{"n_experts": 64, "moe_layers": [1, 2, 3, 4, 5, 6, 7, 8, 9], "normalize_top_k": true, "vocab_size": 2048, "norm_eps": 1e-06, "learning_rate": 0.0085, "batch_tokens": 131072, "train_tokens": 695600000}
Below are experts of layer 3 (counted from 0) of a mixture-of-experts language model. Rows are named router (the router's row for the expert), gate (a neuron's input weights, with its number), up (a neuron's input weights, with its number) and show model dimensions 0-191. Each number is 200 + 40 x the weight over its row's rms, rounded and kept within 0 to 999.
Before each expert's rows: a language model's description of what the expert responds to; "gets" lists some tokens that make up at least twice as much of what it gets as of all text. This comes from a sample of Wikipedia text that the model never trained on. Tokens count by the router's weight.

# expert 13
It responds to: Political and name prefixes. Capitalised name and political words (National, State, Com, New) and particles De, de, Le, plus word pieces like ish, par.
gets: " De", "ish", " de", "par", " Le", " New"
router,252,227,222,248,186,214,156,173,144,246,172,191,204,183,215,158,156,212,221,179,156,159,230,229,222,224,239,197,186,253,226,76,178,169,246,180,234,169,170,226,200,294,255,266,202,158,224,203,174,183,147,219,249,191,216,231,243,145,180,233,191,119,240,170,239,265,170,212,228,179,164,269,158,188,165,100,185,190,201,212,186,262,200,196,217,237,116,210,182,182,176,235,173,143,219,192,199,158,150,271,127,159,261,119,183,205,226,237,144,155,157,185,193,165,174,168,234,150,199,208,268,162,215,282,170,203,201,211,219,222,111,172,195,134,179,237,131,168,182,111,180,250,228,155,265,184,228,222,285,174,210,232,166,161,150,189,175,158,186,200,195,122,125,157,207,201,181,117,178,148,201,202,289,166,233,250,185,235,233,205,188,244,212,157,226,194,181,232,193,207,236,221
gate1,145,165,180,212,214,231,189,205,249,193,185,117,162,259,194,223,185,158,141,241,206,166,203,201,178,223,210,240,197,172,147,210,246,128,131,283,245,195,185,198,208,186,221,173,193,166,149,156,135,230,238,164,228,218,148,166,211,233,180,231,239,171,176,188,230,217,195,168,201,131,194,213,193,256,182,174,206,165,162,195,149,202,161,237,211,241,199,147,191,162,204,193,243,111,100,189,162,161,200,192,207,192,128,248,212,165,212,211,292,162,265,227,187,172,124,215,166,301,151,202,168,142,271,246,238,213,194,228,230,240,170,149,174,200,230,240,226,196,174,175,242,181,200,243,183,216,193,224,147,246,170,197,196,154,192,260,222,161,193,196,294,221,181,145,138,128,199,184,142,136,239,158,241,177,232,253,165,200,168,155,296,94,167,145,203,258,215,202,173,232,83,194
up1,196,214,203,112,185,177,165,174,196,175,241,239,208,241,219,141,191,192,218,176,228,182,177,207,95,243,121,198,251,214,216,162,177,178,102,178,223,181,202,171,240,193,188,272,232,189,180,279,254,171,181,252,210,116,114,131,161,190,203,137,200,150,112,166,204,168,99,156,104,255,187,166,228,230,216,206,201,245,170,101,172,232,213,198,207,232,243,206,191,228,166,240,208,165,198,162,243,176,208,247,201,200,210,247,144,208,205,174,254,272,206,203,229,164,202,202,239,235,125,190,167,161,223,283,122,179,195,196,210,227,183,166,184,180,203,155,213,174,188,104,240,240,138,195,172,155,192,203,293,171,293,190,134,261,239,207,207,196,217,180,199,217,220,194,175,266,230,204,155,146,279,191,185,209,185,174,198,169,206,160,195,241,206,209,204,268,232,205,245,148,237,241
gate2,238,122,216,209,225,200,172,228,176,192,252,233,259,268,132,172,222,180,259,156,180,175,180,218,191,233,227,196,208,236,267,168,183,216,200,173,160,182,204,212,197,215,183,185,146,216,217,208,190,162,225,222,152,125,217,179,262,195,161,155,221,221,237,193,209,176,172,216,305,193,242,255,212,192,223,229,157,264,162,204,231,249,190,197,164,215,229,160,188,215,168,188,124,242,228,232,166,235,196,229,203,134,187,65,212,153,244,195,175,222,330,157,209,179,207,179,172,207,138,279,236,107,141,180,239,246,172,244,228,269,237,216,229,256,203,180,214,256,119,228,235,220,138,161,261,242,191,239,190,125,194,227,255,188,261,207,228,219,196,154,145,218,197,254,143,241,179,170,189,152,194,308,216,195,244,239,187,219,150,181,205,167,131,238,215,191,177,172,222,208,253,283
up2,182,168,228,250,287,161,176,259,99,194,210,254,290,215,184,238,263,226,242,224,180,199,193,168,154,226,174,231,229,203,175,158,142,232,148,146,107,184,155,251,229,196,183,218,153,270,144,218,232,197,178,218,249,165,208,154,261,169,256,164,180,224,229,218,227,155,263,215,163,233,204,232,202,226,232,141,191,209,142,198,177,150,187,102,148,221,154,165,126,211,250,189,198,130,212,148,204,131,124,180,192,146,235,180,220,188,214,166,204,149,189,235,200,209,250,210,235,253,163,232,210,123,218,216,189,160,232,312,172,170,229,160,205,135,203,279,289,236,246,219,161,165,264,163,210,99,144,148,228,155,191,170,159,245,210,194,160,184,166,196,216,177,164,199,181,149,208,217,214,166,191,197,232,140,224,166,159,231,158,237,204,199,262,196,169,252,210,189,193,186,200,217
gate3,272,199,182,227,151,196,141,228,135,188,186,178,274,298,195,193,98,212,234,245,191,265,208,230,227,167,224,166,176,258,236,227,254,288,173,154,214,164,244,188,213,302,276,167,184,220,246,165,293,214,238,128,170,215,254,208,185,151,138,202,200,180,176,142,156,161,238,194,243,183,168,210,173,253,202,201,262,256,241,202,229,239,187,242,140,189,153,184,178,243,171,287,215,182,217,204,192,180,201,233,191,252,254,154,241,215,150,244,186,176,170,142,199,175,291,195,185,214,200,264,148,164,244,187,202,249,288,279,213,207,194,165,231,180,190,191,233,166,113,251,208,165,191,192,224,199,229,196,258,232,207,179,156,256,185,232,214,156,210,215,167,204,210,186,213,209,171,212,263,164,237,211,244,179,216,158,207,183,185,185,252,148,181,161,266,165,285,172,201,278,190,135
up3,219,152,131,231,146,179,124,196,196,226,167,189,220,189,189,234,146,192,185,199,193,278,149,249,147,218,159,146,154,223,130,232,242,328,196,171,213,193,181,215,183,165,165,224,169,191,223,274,231,309,251,174,248,222,208,164,171,163,130,229,186,184,231,220,179,110,198,152,242,198,219,212,224,212,251,201,149,209,250,134,249,197,137,222,237,205,216,229,244,216,258,205,210,174,151,248,308,208,194,240,106,200,192,156,249,186,185,163,235,187,194,254,143,172,195,250,198,247,217,241,233,175,150,267,167,215,207,198,133,155,164,175,220,202,257,162,141,159,158,195,216,164,221,208,158,218,210,197,204,232,235,219,274,177,209,122,191,189,212,221,189,216,286,208,247,181,195,100,215,166,275,231,163,227,168,176,147,205,297,199,146,214,214,203,254,146,190,208,188,186,182,170
gate4,153,174,151,290,246,190,189,173,251,239,290,226,204,231,113,204,260,201,170,214,188,151,218,171,211,215,241,123,230,199,175,171,200,248,174,210,207,191,227,206,208,206,245,122,188,179,225,203,162,193,144,176,195,182,238,180,213,190,143,268,239,253,275,175,215,248,192,239,238,192,216,185,238,208,218,194,144,197,220,191,254,158,188,201,240,208,272,228,263,214,168,196,284,222,204,198,178,232,193,234,174,249,85,216,192,181,193,232,162,168,230,230,230,182,204,160,75,216,100,184,212,235,221,135,192,261,194,235,227,229,210,220,214,183,218,195,183,115,258,219,203,172,249,189,159,126,137,195,181,210,254,184,170,227,186,109,240,94,243,186,241,168,232,211,277,216,242,181,135,201,168,137,298,226,208,165,201,223,237,244,179,211,183,157,131,228,249,181,196,154,210,156
up4,207,187,189,194,192,224,134,184,116,152,215,171,250,197,250,140,226,151,133,194,236,101,241,237,165,281,253,216,226,186,234,239,172,212,219,158,131,171,226,267,170,199,162,165,285,188,207,209,158,191,241,238,236,190,172,255,223,132,173,191,152,248,286,130,277,262,181,152,247,230,150,153,158,205,220,205,218,192,240,123,258,192,227,183,206,186,151,220,96,251,207,232,237,173,194,147,199,227,231,201,188,131,225,163,205,185,245,178,155,201,166,177,156,213,244,91,189,209,235,131,214,221,237,253,179,208,216,185,264,254,213,174,162,175,214,184,158,207,202,163,160,236,197,171,239,225,187,249,162,289,175,191,117,193,214,247,179,166,166,218,119,163,165,192,186,235,151,124,187,188,168,241,221,253,186,184,166,219,142,192,269,209,190,210,202,194,236,146,159,218,176,227

# expert 16
It responds to: Mid-word syllables an/et/ch. Word-internal pieces like an, et, ch, ist, ant in names and words, e.g. Sloan, Republican, street, Malloch, interchange.
gets: "an", "et", "ch", "ist", "ant", " B"
router,226,165,241,178,175,212,245,183,185,287,172,196,135,277,211,254,224,256,151,181,196,184,290,141,219,225,201,211,212,236,163,244,199,208,207,178,182,159,187,193,136,144,125,214,200,188,210,182,203,264,229,187,205,227,234,239,140,167,276,199,237,226,173,145,138,246,170,202,211,212,278,185,198,193,206,193,225,199,188,277,259,107,154,209,208,218,230,252,166,172,262,208,228,186,185,262,174,120,240,224,148,257,169,179,188,183,230,220,193,246,257,182,172,160,286,148,191,169,212,164,217,138,217,212,190,171,230,247,153,272,182,176,224,214,176,224,155,224,137,138,177,181,193,180,171,204,224,169,182,159,185,195,168,287,145,183,214,270,260,169,55,177,221,197,241,166,191,145,228,179,247,129,125,180,234,174,196,179,209,202,294,264,223,147,222,215,246,158,155,221,197,198
gate1,226,162,208,218,283,219,189,149,180,251,176,153,193,276,262,201,179,237,189,213,181,223,265,186,221,233,265,201,240,233,197,244,160,241,228,183,160,186,197,178,142,160,189,157,286,236,203,163,153,160,209,171,164,219,273,190,216,190,219,78,296,128,215,252,123,196,150,213,127,175,127,171,202,233,168,127,131,154,206,293,190,175,206,265,178,241,138,225,249,228,230,285,156,240,164,280,237,221,201,171,156,193,205,192,263,180,153,219,235,179,191,218,167,159,164,255,169,191,202,211,141,201,198,201,240,226,234,240,114,198,250,203,199,184,201,144,252,195,133,172,147,234,147,160,203,166,178,186,189,184,153,165,242,184,212,230,219,148,209,227,176,193,231,245,207,212,208,229,165,228,145,160,208,148,178,164,122,201,259,220,155,233,220,233,243,184,191,203,184,219,285,156
up1,150,231,192,157,162,167,209,220,189,232,159,161,237,217,241,155,171,263,140,204,158,211,164,234,219,162,223,212,223,264,200,165,235,238,230,142,155,236,204,136,230,167,251,213,238,241,221,186,227,128,219,227,246,126,186,219,265,120,215,224,127,187,268,223,199,222,156,290,234,261,186,143,179,246,192,209,201,174,213,215,225,138,103,186,255,163,164,184,304,174,169,183,197,247,212,231,234,203,121,154,232,237,185,274,209,188,165,168,150,147,226,234,282,255,222,263,221,199,209,207,219,121,211,178,242,195,255,222,169,299,196,212,214,226,262,157,197,161,243,205,196,266,217,203,209,181,205,131,155,216,148,266,161,201,202,172,191,232,204,264,221,254,227,224,208,193,135,196,199,221,207,180,151,227,202,228,128,190,259,123,186,184,155,224,171,218,243,201,277,160,135,180
gate2,161,236,183,180,206,222,181,182,210,224,225,192,227,197,249,155,253,209,254,177,212,209,167,202,153,214,213,201,197,271,216,253,192,197,186,177,206,186,269,136,194,211,217,138,181,182,201,242,153,243,285,190,216,151,196,155,196,158,200,245,254,222,141,181,121,252,225,183,153,227,209,163,256,157,204,204,253,132,248,222,286,124,200,187,315,209,208,244,202,157,233,181,202,237,180,178,149,159,194,156,157,206,245,168,216,81,202,151,185,140,258,257,213,122,153,214,211,207,196,185,172,216,198,218,195,184,274,159,222,215,155,233,300,189,294,278,177,188,195,290,235,294,229,150,204,205,215,183,207,242,160,214,234,237,247,218,230,227,187,231,177,169,185,151,204,261,74,183,211,190,168,210,197,268,211,240,175,187,167,147,181,205,221,165,169,193,162,239,120,229,215,168
up2,253,290,109,171,193,157,134,222,228,172,180,212,209,214,159,220,198,239,272,200,212,240,178,214,248,122,182,229,139,130,160,206,203,150,154,251,211,181,178,188,272,223,120,292,171,200,192,270,161,187,228,183,249,170,215,245,152,245,275,225,241,167,182,170,180,207,200,202,176,185,173,212,222,148,227,114,267,219,167,208,236,221,203,142,184,149,232,190,183,176,265,111,222,210,206,199,180,197,205,179,191,167,176,204,203,193,172,186,249,162,287,182,244,243,144,254,190,246,237,185,185,219,174,269,257,218,205,218,152,181,266,243,238,206,237,210,206,133,236,233,191,139,212,172,207,169,221,181,306,165,253,235,254,182,246,228,211,148,232,192,205,214,227,207,210,276,194,251,234,160,232,153,173,110,284,173,226,243,167,209,133,147,225,230,254,198,260,204,172,210,205,265
gate3,149,140,211,271,213,195,175,166,190,241,206,141,157,205,214,166,222,182,244,199,196,197,111,266,166,193,198,218,185,232,168,191,226,212,187,265,223,217,200,240,159,196,194,221,219,239,217,247,154,200,211,175,302,222,221,250,252,206,222,188,231,164,142,152,297,207,255,203,296,188,276,216,202,187,203,148,144,255,219,162,176,176,210,278,175,233,190,200,192,173,179,108,159,235,219,163,160,202,207,97,194,182,221,167,203,148,291,146,232,186,257,132,171,249,198,243,154,186,120,210,186,145,219,184,194,160,154,167,151,215,253,227,238,263,194,193,228,193,239,209,249,246,166,221,158,199,194,254,203,190,213,140,129,141,159,177,306,198,171,217,192,185,170,287,207,233,270,211,199,150,169,185,177,228,174,109,212,208,143,192,223,201,176,172,187,259,193,187,255,276,258,208
up3,198,178,191,164,166,225,219,247,162,161,219,258,215,166,239,122,200,201,234,149,207,252,178,150,246,176,270,229,234,247,205,274,203,157,179,195,125,210,202,224,197,182,240,209,214,128,194,220,149,136,181,185,239,115,223,209,169,210,224,123,156,191,207,185,239,215,179,213,170,178,249,214,163,222,168,223,190,269,163,297,144,209,224,212,291,264,189,234,196,161,227,249,201,195,281,236,226,163,195,250,255,179,228,192,241,182,199,212,147,221,201,221,189,266,239,201,193,191,190,176,198,210,247,124,207,164,254,241,270,200,293,222,231,181,179,257,197,184,191,230,184,224,240,200,260,190,210,134,180,218,156,185,213,215,162,258,257,196,271,239,186,241,158,195,243,118,206,213,262,177,180,215,155,212,151,135,250,297,243,216,180,103,280,214,200,267,150,254,216,253,154,139
gate4,221,247,211,145,180,142,187,212,151,180,228,150,185,243,171,143,180,240,179,205,212,241,181,253,158,230,167,198,252,292,146,277,148,200,204,129,177,197,196,208,176,178,232,170,180,205,173,161,125,220,238,205,132,224,162,180,152,203,273,193,174,142,197,232,190,207,215,212,193,192,220,240,183,203,122,214,228,256,232,149,144,211,167,187,206,193,225,260,177,263,212,191,187,131,287,242,220,249,240,169,103,272,121,152,230,175,196,185,203,188,144,112,217,190,239,261,156,181,239,202,114,267,211,140,220,192,209,176,157,130,142,163,151,269,134,172,139,166,232,233,252,221,261,243,169,240,189,150,135,278,197,237,237,196,152,186,219,148,139,223,221,191,160,147,187,190,186,224,180,207,145,263,200,201,229,204,207,245,179,183,239,157,198,214,139,219,150,169,222,244,146,188
up4,218,181,229,235,226,223,222,199,254,282,287,202,213,162,200,214,152,133,167,152,162,225,150,219,132,161,241,229,250,178,255,213,139,222,215,241,192,151,183,175,289,226,170,270,159,199,142,252,189,202,233,216,139,261,214,195,107,154,129,192,217,199,200,170,195,234,170,245,211,236,172,227,188,171,259,205,199,195,208,112,250,152,205,213,239,189,94,177,95,219,209,121,124,202,240,175,235,222,185,218,182,197,188,220,220,236,176,251,195,241,231,220,260,202,201,252,208,197,183,213,177,212,200,215,252,221,239,211,218,204,169,125,174,210,234,226,193,175,269,239,178,218,202,181,109,183,149,275,188,226,270,176,143,236,205,207,215,226,222,220,220,212,190,189,299,143,226,191,121,207,222,170,261,156,112,194,213,199,232,183,168,202,139,142,211,215,297,216,232,240,144,184

# expert 49
It responds to: Pieces el, um, ul. Word pieces el, um, ul, ite inside names and taxa (Daniel, Phylum, Darul), plus words like first, final, known, and number chunks 00.
gets: "el", "um", "ul", " first", "ite", "ttle"
router,199,218,236,158,224,176,234,221,216,220,210,279,192,178,270,264,193,222,271,159,144,273,260,241,193,177,146,214,152,160,203,201,242,183,242,222,140,209,271,225,233,168,175,232,175,178,128,219,174,171,157,267,182,272,174,245,236,116,204,238,141,238,147,209,186,187,226,295,246,201,228,224,243,226,137,181,191,188,201,215,156,148,154,214,141,162,246,185,206,273,188,193,246,154,216,146,233,192,141,213,226,158,214,208,228,173,230,200,194,209,179,344,107,182,238,243,207,178,128,160,200,181,242,214,224,235,199,223,184,158,260,178,210,133,234,164,171,163,172,274,211,198,216,193,153,196,211,200,254,176,153,209,165,240,169,238,159,212,183,202,193,232,256,229,187,216,171,163,214,188,229,214,171,101,94,194,299,243,253,177,208,187,200,219,201,213,226,262,231,229,224,257
gate1,198,208,178,118,194,221,249,182,205,135,268,163,216,219,116,235,209,282,223,208,225,191,198,276,282,192,230,164,251,198,202,240,172,243,135,205,142,234,193,191,203,243,173,140,146,147,188,260,178,195,272,202,198,152,209,170,209,165,135,247,204,197,200,246,193,232,221,230,129,196,244,177,217,198,190,272,187,307,149,247,274,179,251,161,234,184,277,147,181,239,285,153,173,240,175,171,171,191,162,217,231,140,267,278,166,169,214,178,244,177,213,258,254,236,182,212,232,200,193,214,199,230,220,248,171,164,184,253,206,167,207,170,164,196,248,270,167,237,225,211,310,191,270,250,155,262,173,236,153,222,195,203,210,165,163,170,170,184,160,203,134,222,184,139,155,234,199,276,219,154,237,242,232,210,147,210,174,216,217,238,173,181,200,190,170,224,255,207,113,188,243,198
up1,177,163,219,184,194,206,165,160,182,266,127,206,127,187,230,211,129,169,193,175,237,153,161,217,186,238,235,139,232,216,183,292,187,267,150,226,184,206,155,173,233,294,137,146,198,197,208,168,212,247,182,229,224,229,179,150,143,256,213,210,189,212,123,190,204,220,169,162,221,227,191,281,197,211,172,224,224,172,192,133,108,244,190,184,192,162,146,238,260,198,215,134,227,200,168,208,169,170,260,223,188,212,211,152,160,151,223,187,255,246,178,215,271,201,115,167,154,195,245,205,236,171,211,166,211,229,199,224,179,198,239,197,119,206,200,225,221,161,118,190,223,235,71,214,244,112,194,165,256,245,146,187,206,253,150,228,171,239,181,223,236,133,225,159,237,134,190,180,206,202,163,192,160,200,244,266,213,235,183,251,199,236,191,266,255,258,191,267,149,279,238,217
gate2,220,233,171,168,218,171,252,215,189,178,239,209,216,238,225,197,238,172,167,179,127,232,125,196,217,178,150,172,205,253,133,212,188,208,141,226,180,144,193,218,198,225,173,192,205,194,178,178,223,97,172,211,214,209,155,213,240,266,185,141,223,150,170,192,248,248,215,249,233,219,290,207,213,198,149,227,197,223,165,189,148,148,217,201,238,210,239,229,216,220,121,156,179,204,176,203,164,190,245,195,205,174,178,238,248,199,222,195,196,279,225,136,237,168,222,242,243,197,230,212,209,273,239,148,277,233,181,189,192,235,265,219,197,206,225,234,191,74,206,181,249,323,190,221,217,203,192,223,229,236,210,274,233,195,270,259,162,206,177,101,220,260,210,179,68,171,170,151,128,194,312,196,224,216,155,234,170,199,222,140,233,203,122,165,232,188,206,233,198,204,117,223
up2,194,188,246,232,194,192,242,222,264,248,243,183,112,231,161,204,227,154,230,176,158,128,273,188,263,161,198,184,203,137,244,135,210,183,161,245,221,232,117,236,225,246,201,199,194,185,196,212,260,204,197,253,118,237,253,244,163,151,221,226,296,194,224,215,176,222,254,185,165,205,200,165,220,214,172,186,130,178,174,250,188,246,180,212,275,230,272,213,215,131,219,189,174,184,147,204,153,156,225,210,186,205,193,211,161,217,123,109,143,186,162,159,237,210,183,179,170,231,219,198,163,156,179,254,152,192,179,211,172,169,124,183,210,200,155,205,197,221,220,263,294,141,172,224,242,270,227,191,210,218,149,170,198,270,210,124,271,197,154,136,204,147,227,132,175,186,151,219,167,206,275,273,265,126,209,165,267,198,226,178,214,202,209,195,176,261,230,190,176,265,138,208
gate3,189,177,228,203,167,210,171,164,203,189,279,204,160,216,214,207,175,228,188,256,250,282,154,153,104,213,143,188,191,221,268,164,199,232,214,208,194,200,215,186,142,226,239,173,263,168,182,147,185,236,201,286,123,227,189,221,217,152,244,199,195,215,141,252,194,244,223,194,130,200,277,204,243,163,164,191,227,209,235,236,206,205,219,268,198,253,245,268,241,221,215,275,143,194,254,184,153,193,207,171,198,224,155,150,195,170,189,194,207,205,186,207,201,200,237,301,186,198,232,175,195,186,221,196,153,225,209,253,172,261,153,248,200,158,126,162,177,97,162,198,163,146,233,206,127,208,194,160,249,214,211,242,193,292,165,248,149,182,133,225,235,240,226,197,230,211,212,228,328,192,153,177,236,189,227,275,232,215,152,190,134,110,157,163,209,191,202,253,165,190,111,149
up3,176,177,147,150,160,204,210,248,265,223,220,195,207,209,206,168,308,212,172,181,155,269,138,260,278,93,149,206,176,176,217,146,195,228,201,121,219,215,196,177,218,218,218,232,157,181,240,160,193,210,93,229,211,238,236,226,194,236,192,159,204,166,274,197,177,224,216,273,201,248,223,246,206,249,192,104,209,221,302,175,156,210,174,189,152,256,165,183,171,254,108,193,146,253,229,254,165,201,224,204,241,179,251,209,234,227,164,192,136,220,186,189,164,242,187,238,207,251,184,136,243,245,148,158,220,255,175,265,188,263,181,178,178,185,216,216,165,133,273,247,231,211,223,251,229,211,202,231,206,200,175,153,204,237,248,223,178,241,288,216,231,161,160,240,211,238,105,215,213,211,191,246,245,214,227,223,211,203,238,197,226,168,247,130,215,248,245,188,155,178,145,239
gate4,147,251,219,148,222,153,251,265,213,284,211,179,204,163,161,245,196,284,280,192,210,224,228,206,219,140,205,132,168,163,206,265,240,247,202,251,165,198,201,181,236,251,173,202,205,208,204,228,205,176,214,248,212,221,241,207,214,241,178,222,160,208,216,119,164,237,173,195,171,186,177,181,200,258,240,172,211,277,197,286,175,191,172,203,195,223,222,226,163,202,174,153,246,160,205,280,227,154,251,155,285,261,259,196,214,161,246,178,169,186,229,272,245,183,181,238,208,155,219,263,131,242,279,247,128,201,201,223,169,216,180,209,248,189,210,185,212,160,216,243,223,191,241,222,191,214,178,147,189,192,182,106,167,238,243,206,208,219,221,228,138,256,107,225,185,128,197,180,194,178,263,109,240,200,165,146,161,211,189,188,157,173,257,215,247,240,300,158,211,113,138,147
up4,176,204,246,213,199,172,226,234,226,211,182,194,167,149,182,180,218,251,201,204,186,161,189,206,187,213,205,178,221,184,149,156,211,225,234,312,190,203,230,119,182,200,110,194,277,168,167,300,228,230,212,208,177,177,216,237,183,205,150,198,206,194,161,240,185,228,194,169,129,175,194,163,199,184,146,204,162,205,203,196,216,161,228,194,231,156,225,161,213,238,184,233,161,171,203,170,145,188,256,174,126,198,305,284,234,224,159,145,201,191,149,301,218,182,239,180,213,188,227,271,123,184,218,201,162,242,216,221,179,173,171,245,183,185,184,205,171,261,298,159,161,226,258,263,173,220,304,230,198,180,210,192,187,136,134,205,176,152,173,253,126,177,123,103,139,222,227,173,160,194,119,158,210,220,187,253,171,175,248,190,193,210,336,219,230,211,154,197,241,241,236,197

# expert 6
It responds to: Ha/mi/she syllables. Short syllables like ha, mi, sa, he, we inside words and names, plus the pronoun she/She, such as be-ha-vior, Surk-ha-y.
gets: "ha", "mi", "sa", "he", "we", " Be"
router,240,143,137,249,161,275,210,184,181,213,245,218,187,179,218,204,227,220,251,168,290,134,214,126,288,234,224,233,237,225,201,209,227,162,205,227,207,174,183,268,184,175,136,180,186,208,220,194,173,189,134,208,214,247,150,218,211,168,179,214,228,198,143,168,132,196,112,172,227,194,158,187,249,128,171,255,183,181,226,239,179,260,224,196,229,161,112,149,173,159,126,150,193,243,190,211,214,170,194,310,215,187,133,292,149,189,222,171,223,216,202,291,135,244,215,175,234,157,141,221,183,151,157,171,257,167,216,159,185,233,221,212,183,179,225,138,142,166,209,195,109,190,216,147,143,141,216,163,202,166,217,132,178,225,166,156,199,131,262,229,231,183,224,246,215,273,192,276,172,248,246,200,194,225,199,147,199,211,202,267,197,181,226,165,166,177,191,272,212,236,166,224
gate1,211,218,187,167,198,206,229,232,199,193,151,225,268,250,276,229,180,209,192,239,229,223,135,237,216,196,261,196,214,265,196,160,229,201,152,210,186,242,199,72,156,186,199,244,150,263,152,239,124,200,189,203,227,211,226,214,266,219,167,197,205,261,148,161,256,146,129,218,185,168,248,165,233,160,205,265,246,247,160,163,214,165,250,197,200,213,201,212,152,161,162,171,186,209,171,231,194,245,167,209,225,278,236,150,169,238,211,113,195,204,247,171,187,161,233,182,192,241,177,231,212,186,193,178,140,208,150,202,182,245,209,220,216,209,194,196,162,228,225,219,197,168,202,166,198,267,188,214,210,142,234,207,78,279,236,208,159,246,160,120,170,288,162,187,160,176,186,228,155,238,294,212,251,235,175,111,195,219,294,223,166,285,201,220,148,112,135,156,205,221,215,227
up1,149,275,207,182,184,229,184,117,242,260,207,187,218,271,148,266,125,146,149,246,236,179,139,191,225,220,193,173,182,104,194,148,211,259,299,179,206,164,182,227,238,188,229,230,166,212,145,173,166,123,164,179,246,228,164,253,161,137,210,229,257,264,189,204,256,196,149,253,249,166,250,181,239,170,259,246,212,144,193,209,221,191,278,189,147,196,284,193,181,247,245,172,213,203,204,195,211,223,179,163,151,154,222,198,175,195,249,165,207,180,198,158,184,188,141,202,189,277,225,155,195,168,192,211,205,175,226,102,194,235,177,174,166,133,234,118,198,215,210,189,225,278,159,140,172,218,192,236,162,121,184,198,288,284,229,198,227,209,173,169,173,243,218,211,270,212,192,182,154,155,179,174,168,236,255,203,183,231,212,108,197,215,227,224,207,162,211,224,181,192,284,195
gate2,248,223,216,183,190,164,143,205,141,159,232,248,220,230,161,291,245,262,246,163,206,201,262,204,221,156,171,89,225,220,179,173,198,121,181,202,212,235,153,200,207,115,215,197,222,181,223,263,221,168,195,218,156,188,145,196,221,238,269,158,138,173,203,183,206,202,220,89,173,184,137,250,176,176,172,142,173,232,211,221,208,188,206,119,172,173,165,203,169,171,141,245,200,188,155,135,286,259,230,236,227,118,173,235,200,205,224,168,202,199,175,218,232,93,163,175,203,171,184,206,168,247,223,222,255,200,199,188,154,307,216,202,251,142,237,220,189,140,209,127,227,168,168,152,184,189,149,212,190,201,176,152,147,232,209,200,217,142,201,254,192,174,150,228,185,172,210,143,187,174,195,216,218,166,164,219,256,263,202,146,225,165,76,144,188,221,133,196,214,243,168,249
up2,256,239,154,237,250,191,196,182,217,168,212,228,222,315,189,260,165,306,134,217,195,191,121,161,192,177,217,251,256,217,247,274,204,196,167,210,184,269,193,171,178,151,168,181,140,168,191,233,201,233,170,216,203,227,159,269,179,160,236,129,176,221,188,186,204,200,198,230,191,148,194,204,298,148,137,231,288,191,152,222,170,147,181,256,166,205,129,198,158,268,197,227,217,189,208,239,214,246,174,237,209,139,252,223,201,174,174,191,178,231,146,171,227,160,192,264,130,227,166,226,137,177,208,198,180,205,224,194,176,95,247,247,189,160,200,157,212,232,179,205,206,225,221,188,146,285,206,158,270,185,214,228,222,247,223,181,166,172,82,202,255,145,141,176,203,191,203,264,212,166,194,217,206,147,176,235,212,242,221,176,183,162,170,220,111,203,221,253,240,121,246,179
gate3,183,197,179,201,208,233,173,200,163,227,175,176,200,259,196,148,246,175,258,200,233,168,238,182,148,260,247,184,276,281,189,204,233,207,152,146,183,203,197,153,133,172,260,222,226,236,228,239,232,240,209,159,204,234,230,188,139,216,195,141,194,172,158,227,125,265,178,211,223,218,143,241,226,118,211,225,187,136,195,240,261,183,124,169,212,156,287,256,180,240,183,217,166,198,183,246,210,173,265,219,226,79,125,152,271,185,166,159,198,179,92,108,163,215,282,150,185,238,169,176,243,237,157,144,224,265,207,237,205,259,210,182,145,211,184,173,223,149,189,220,204,195,233,175,170,247,207,182,116,193,232,270,253,222,193,204,155,227,144,197,185,170,193,118,148,193,194,201,249,246,193,169,249,233,173,223,204,219,229,180,271,203,176,216,194,184,214,216,113,223,186,235
up3,202,204,244,236,218,179,227,145,205,170,200,188,175,105,212,193,270,197,205,228,235,144,191,233,135,201,190,279,246,192,167,182,228,186,239,148,182,245,207,194,228,176,213,80,228,188,174,184,240,214,163,150,140,172,228,235,200,181,143,235,256,276,112,264,183,209,190,233,210,245,182,166,203,204,147,146,182,232,209,210,184,228,258,176,170,148,243,165,224,266,177,280,248,164,207,189,179,235,199,236,161,179,123,193,207,217,189,225,252,150,208,216,289,113,220,135,257,180,188,153,209,169,179,188,187,196,202,247,157,186,182,220,194,221,138,218,239,157,258,195,223,168,273,220,88,228,260,203,158,224,167,277,252,203,161,202,148,226,268,168,161,214,247,225,184,158,178,218,209,130,155,202,243,255,201,270,197,253,120,142,187,197,194,126,196,237,240,192,212,186,125,208
gate4,187,199,173,201,206,254,209,211,238,224,213,153,249,200,158,154,234,226,220,150,232,149,126,189,265,213,254,162,261,131,168,139,190,142,192,218,203,192,195,240,214,195,199,236,141,199,168,141,217,172,226,209,179,234,201,218,289,200,170,172,176,91,93,235,145,186,209,193,184,211,198,139,241,218,184,163,254,207,158,159,211,196,165,225,174,185,254,225,194,183,144,234,145,205,213,189,190,192,245,286,196,206,162,141,235,234,223,236,195,257,193,257,229,183,184,192,303,161,168,236,179,242,292,150,185,261,175,274,249,275,252,186,150,225,195,171,234,195,233,159,215,190,168,175,190,218,203,188,247,232,182,169,180,251,268,200,270,238,230,206,154,222,195,170,201,191,188,250,211,201,257,204,174,241,280,198,116,166,72,275,245,152,176,217,178,207,182,264,127,183,175,163
up4,238,213,227,182,231,207,189,274,175,189,195,185,223,167,172,277,243,144,191,157,205,145,175,124,182,269,249,161,204,195,285,176,188,154,227,258,188,175,196,200,210,246,173,164,215,230,215,203,264,204,207,198,157,163,222,226,217,138,243,175,162,258,171,230,157,147,199,184,244,178,247,214,225,258,182,244,178,196,125,145,174,217,194,200,121,212,203,247,148,248,243,200,201,186,169,285,195,149,256,275,205,178,332,211,218,211,297,208,191,140,182,244,245,214,182,284,229,185,151,157,218,235,175,252,136,235,259,178,218,195,217,199,195,195,244,176,141,280,143,162,169,211,220,256,238,180,236,135,159,188,197,109,154,187,240,158,181,207,208,271,169,165,198,158,174,158,171,232,208,235,174,214,225,174,173,196,265,199,232,247,256,154,244,123,203,169,139,179,157,242,139,182